{"lr_router": 0.00173, "rope_theta": 10000.0, "qk_norm": false, "learning_rate": 0.00765, "max_grad_norm": 0.5, "train_tokens": 509100000, "max_steps": 5598}
Below are experts of layer 5 (counted from 0) of a mixture-of-experts language model. Rows are named router (the router's row for the expert) and show model dimensions 0-223. Each number is 128 + 32 x the weight over its row's rms, rounded and kept within 0 to 255. Numbers have three digits each.
Before each expert's rows: "comes before" lists some tokens at least twice as common just after its tokens as in all text. This comes from a sample of Wikipedia text that the model never trained on. Tokens count by the router's weight.

# expert 12
comes before: " and", " which", " but", " the", " he", " who"
router:133080189122152156168127133189120103189118171150086155158137173127153143073142178093063114103134126126115083125130158114099112145095137101107170116125138115122151136154155133133121086118093106104106172153181098132118091138128115099156152159080155101164161218158067118118129103179096136129133120181126104124120104092146160150171158186181177072145176147210142133078082127164135190191187164097124131071148117120167106147130170146086181083118135118105097145088169119131097105133161186187132116131053119129121116132161119095151088115151104159140134139114102206130137144115056114160115187160150117137068112127149163124088106129089123117139112099096165089139100098079069163120068

# expert 20
comes before: " ", "\n", " 0", " 1", " 2", " 3"
router:130150109193124142108151118090146055128153076142165162154115117093155088073113105118138107134121144121104155076149143117142133117125116146117137119170186156092124175122118147120074128051116102149192131169081131101099137168131143132142087128105117123126121175085159094138160109086190161082205116105175137079122103078078114152157112118126087170102094110174121148172134139144147069138134193105067128081117104119163119139070063066106099141128140129128138136114100154195103154173119123103076126108097060157127200204138172070198113177168132119122137174160101182125101131116118147156130114143106200163088148082122129130070139117174129139101059158146131140128122075133161103118087

# expert 36
comes before: " of", ".", " to", ",", " and", " in"
router:057185141110095123141134093121098158115193111133158138139155119111154131150096138112130232143106126134109156130136072059143061158133127159140133065139087170110127110113154086155146164128157115172180152130051077099141172145130097181153135055119081124143075108164154070152107125098137115097134065117091051113107151178183083120185141172164113121153147194145067114098114098138173144128103083146098077166090093138149124115175168132110140135187089119139163162068121076172125152139107085130158129092175138141071142164127054135153164131126118108145144160111125155101130149154139161099148093154119110126138119138102129150148111156076109145163186153082130141111160204125139094137130

# expert 25
comes before: "\n", " The", "-", " In", " He", " It"
router:150083112186114072111114104145142129190119139109100171143097124133095082157147132130101168091124155152166148125151107078110145131099145072120184126109152155127116159131214144090184061147129115067181169166167070152109137183149158157151074117105133097129168110132104089139134149091083095137090145143092178119108108078161093109114094097131182135158131097208153100159088149123184175119152128125126125174128127171112182157135122120120200136120172149122152111155152103068142153171076151156124097113081092125151111076087096136105088128150146111101191117116113122134100157071113116188079118104121177104111178166161117108100194082190087104075136061102103153144104103097117127164103

# expert 33
comes before: " |", "4", "6", "2", "3", "8"
router:181087095127152158132157124170187097131110083121090097172102084126136107130120164153096151089194131156127098137187114104075131142079134148115149125179153098147105185107131084159114156193095104141137193118150083119145122099149151134150100127121170127104181111139167074175158137143172152111148110164156158105105143132144171148106118107096066144132163149109115176085178142169164133135116188137194169123178140140149119137098135130076147189157095162144062161109138168146162114139161099132135094112150105176089149081127195083180135184164124161121072127160086096133124115159090187111170141210096135137148148166109175137102104134119116142162126169196204174099117165177122077133120

# expert 13
comes before: " |", "/10", "T", "R", "G", "O"
router:124155122123165129104083112153131107186062199127123059084099163117059098114152132060149093180171105148105148146102108114117068117135111176110094094133115094105057137128114088100139083088079100113119139099125121170115151150079079108132126093067146115131132114080105110140071128157108083113125135156081127081135128174125127147089131159126068139194099142169162082146155139087096183156150101126120153134151122137140133174104119222076105132151078090149087110149142144103215134106183084075132165130100132125128093138178124120137104156139154180115123115162156095121134087141158119112180091203106101102181151151178135161170093133122119119173121175142133149113172166126129203113083

# expert 38
comes before: "\n", "==", "===", " ==", ":", "s=="
router:089141117116122168134066152166160190163144114139129142121142138134098139132159122140152172172125116094081133167134166104129091094160096151177126130116169122099109132111111156166126139130115114120107142083134151146143075104055150171176144126123164193151150167173115139100093119144128047160134080147112052102141122134132152169110131171123111140118150143083083134131080117112175202112122112115135086193092115165127069129137053128114095134080102132185121064129152161102069171092103133082153133102203179173111132084122176156110099157100191173179108108102193127127118144148130074222168118142148093122172109162145183181131150115104128126124140162093132165166092135085153129158192

# expert 1
comes before: " in", " to", " by", " the", " on", " a"
router:110154138157151156069141090088111228118146131191136145103083136122100182130133083128145160130104111110116094160157108148111156096076155161158124208164179130131119095111087114093195067162160108152160137114138133153101135132085078118101195123201179163118130185119169132100185130121154151152101061149148123156114145116173137126147108140130128160104120181122090192056063117153203122125117106163138136124138153146165184098178121180121109071148133138155153082090119149149110095171151172098121130166119131138153076117089161125085118105149099141164191154131117144130159127135125132066139079113161077144107123079136144091122086161054168133102129083170148124109148113135135167134197

# expert 6
comes before: "-", "\n", "|", "=", "The", "=="
router:140117131125072113192134124109132129152100133081137141092139189142104129158130115141126094121110109119156119149114122146133129135131158101139136108170113104114136165098156128116099042130168126156154084163100099128146133177121151128130084073140132130155111076081081165120082156139114049157147134122104156109086132123097133126089103114105160141124166133140129144186091160139172130111140157157086110110073146127058141063125143170138162150124099173116155101162061123073115141129095099181159119169115146115093117104083078151106149161115087148114178102144104134187151080110151148104111052179101189159086255145194104097193185167124102106122180116122082098168188070084148093131120

# expert 0
comes before: " |", ";", " Candidate", " Team", " %", " Score"
router:086159100083125159118097137137110147065089148112146152059067133142102081128153120103115159160164109123110117157169121114164093150139083166174113086136109136123101102055135096130126138140144092117149112069122169160165098111054132123070089128102171165144131110125107107091149114174105097088133153116192091119032094167088100192092163141110112148064122135119140112189166091136171164134136090126179077143148172148190069101089110159146083123168098078169099139168165163117126107196143086158123099132165147170107101104103151091083103125125173123073153126086138102053131119132159174188177122141152166179110118071115139170158149169117120149152100127156167131131144123131168134146108

# expert 26
comes before: " was", " is", " were", " are", " of", " been"
router:124120077128126134098142140139110156106098186153072153100141206177175043143124159101090159148151153103130098163108132143125135103143183157115193103102159176111091078194101118039119084112108125086123161167107140146087097183131097142117168126117102092095132093113126122083149124130141100167147060078177195119138138105159132141108177110141123131156194153158084111110152148166081176120069087153162118129114105167099068141143133155127098106152127084083130080157071159121156156070063117132085070100189133117125111088090124165121159106126154083133116122163141164128167122130113090133132096114144070202101108103116134099135123089118151194076121139116073114151121112122120143179084

# expert 15
comes before: "\n", " |", " is", " =", "|", " was"
router:120142112153135163096064100136122165126108150153109139134151112143157068119117078173104132140171103083144042182100150124147124115172148138146146134133146166105092118142109154129078088079172104084126098139163176167157095127129079139170140101122085085127137173098148154126160116094095118112132128142164071126179144091106140175157083121109136042090158090149109177130111102191113145113082148144127141140153101120100103206135091076109145087153113112177151115173117135093148194129107158134117188085123138134116154170123152125131215154163172101182131134123148169166163167173099126157167121137131129192141154148205150091118171156119170137115108163055113116180108033113067130166147

# expert 8
comes before: " |", "|", "5", " —", "2", " Albums"
router:156115159083145152065088116134046133148149203107126184103124141155161125127083170130118138092113112154130185170111140153093109139115128096129141123131133088086084149132154202149092109098167116091115123096145104228151077086110176077149098077094131132137067131113125155136100066179127126091078200136114105134139123129063084110165103183107076123072155189132161085113181089093159183116136155131134101093108175159127078164108132167131130138137100065134081099053112198092156093112140119100136163156171143144136090131111138171114132152152140194159183092142128098129132157111121155152072130089137131128183138134110115158125100140189149120121135148107182129150101150168112156153120

# expert 24
comes before: " |", "),", "–19", "–18", "1", "3"
router:116071133088179061145169139134118126120100116187091130148146098059128142110123123123160148129095107139122074143176101128086112101144108063143148120131114142166140166119119128157143115113096097124085106195165134095123160172166134138129107086143080070177111121079102162123139111113091158113173051142099115137103197128099142107143060088133156096158135128076078105138130099146155105076130084129132112087108151106169194174165109168152166126151102134083149197159127107165159170081058173109142170147176069122141155176130120145116144137096130142160108129168134085158086152155112072168112155128141108089066166093200166126168175130128076176165111165126115096121110141161170113153049

# expert 4
comes before: ":", " the", " by:", " a", "s:", " The"
router:141123100188094152120126119117171197160164142079190090089131088130126147139164118082122119122088104096161122174081081093128123193128161164174150120119075180160169099081098107112162086156159155171086109075151075107099102152163173125135078166133158113112126125099094168181138143156161119133152111130167151091100109166132178141171146150066109174150205125094171164168092163136143132136151066123095170118079143116099140106122048169117076150119131128066121049119077174127123133122144111131139147136119157075167144129162142105188085117170145162184126116101078098112139168165158159156143134122103179093166199103199139139106104148129173093109118122119127083144131153112148123144115

# expert 30
comes before: " the", " a", " his", " to", " that", " her"
router:161140147149149080075116077102127183139137150135155154106140158135086145093152133106139143124084157128140097156140137158101136097091171135120146186149181107149113078139082142074209071180147154123142131100071129106054091140162140125106195107167142138078123151152132115144150172068161140164092074116171143123110149146191120135135185095109161158127193152141138159125093170083180132143097133159107157102110145137136171110206111213155095085099150152130120064101066163154119092172151062113112091163131130156166133097134148135133083059135097093118145108105106179108186091077157135124143083105138094094131113073133160078149100102102144124089147099138176157129117145143173121136190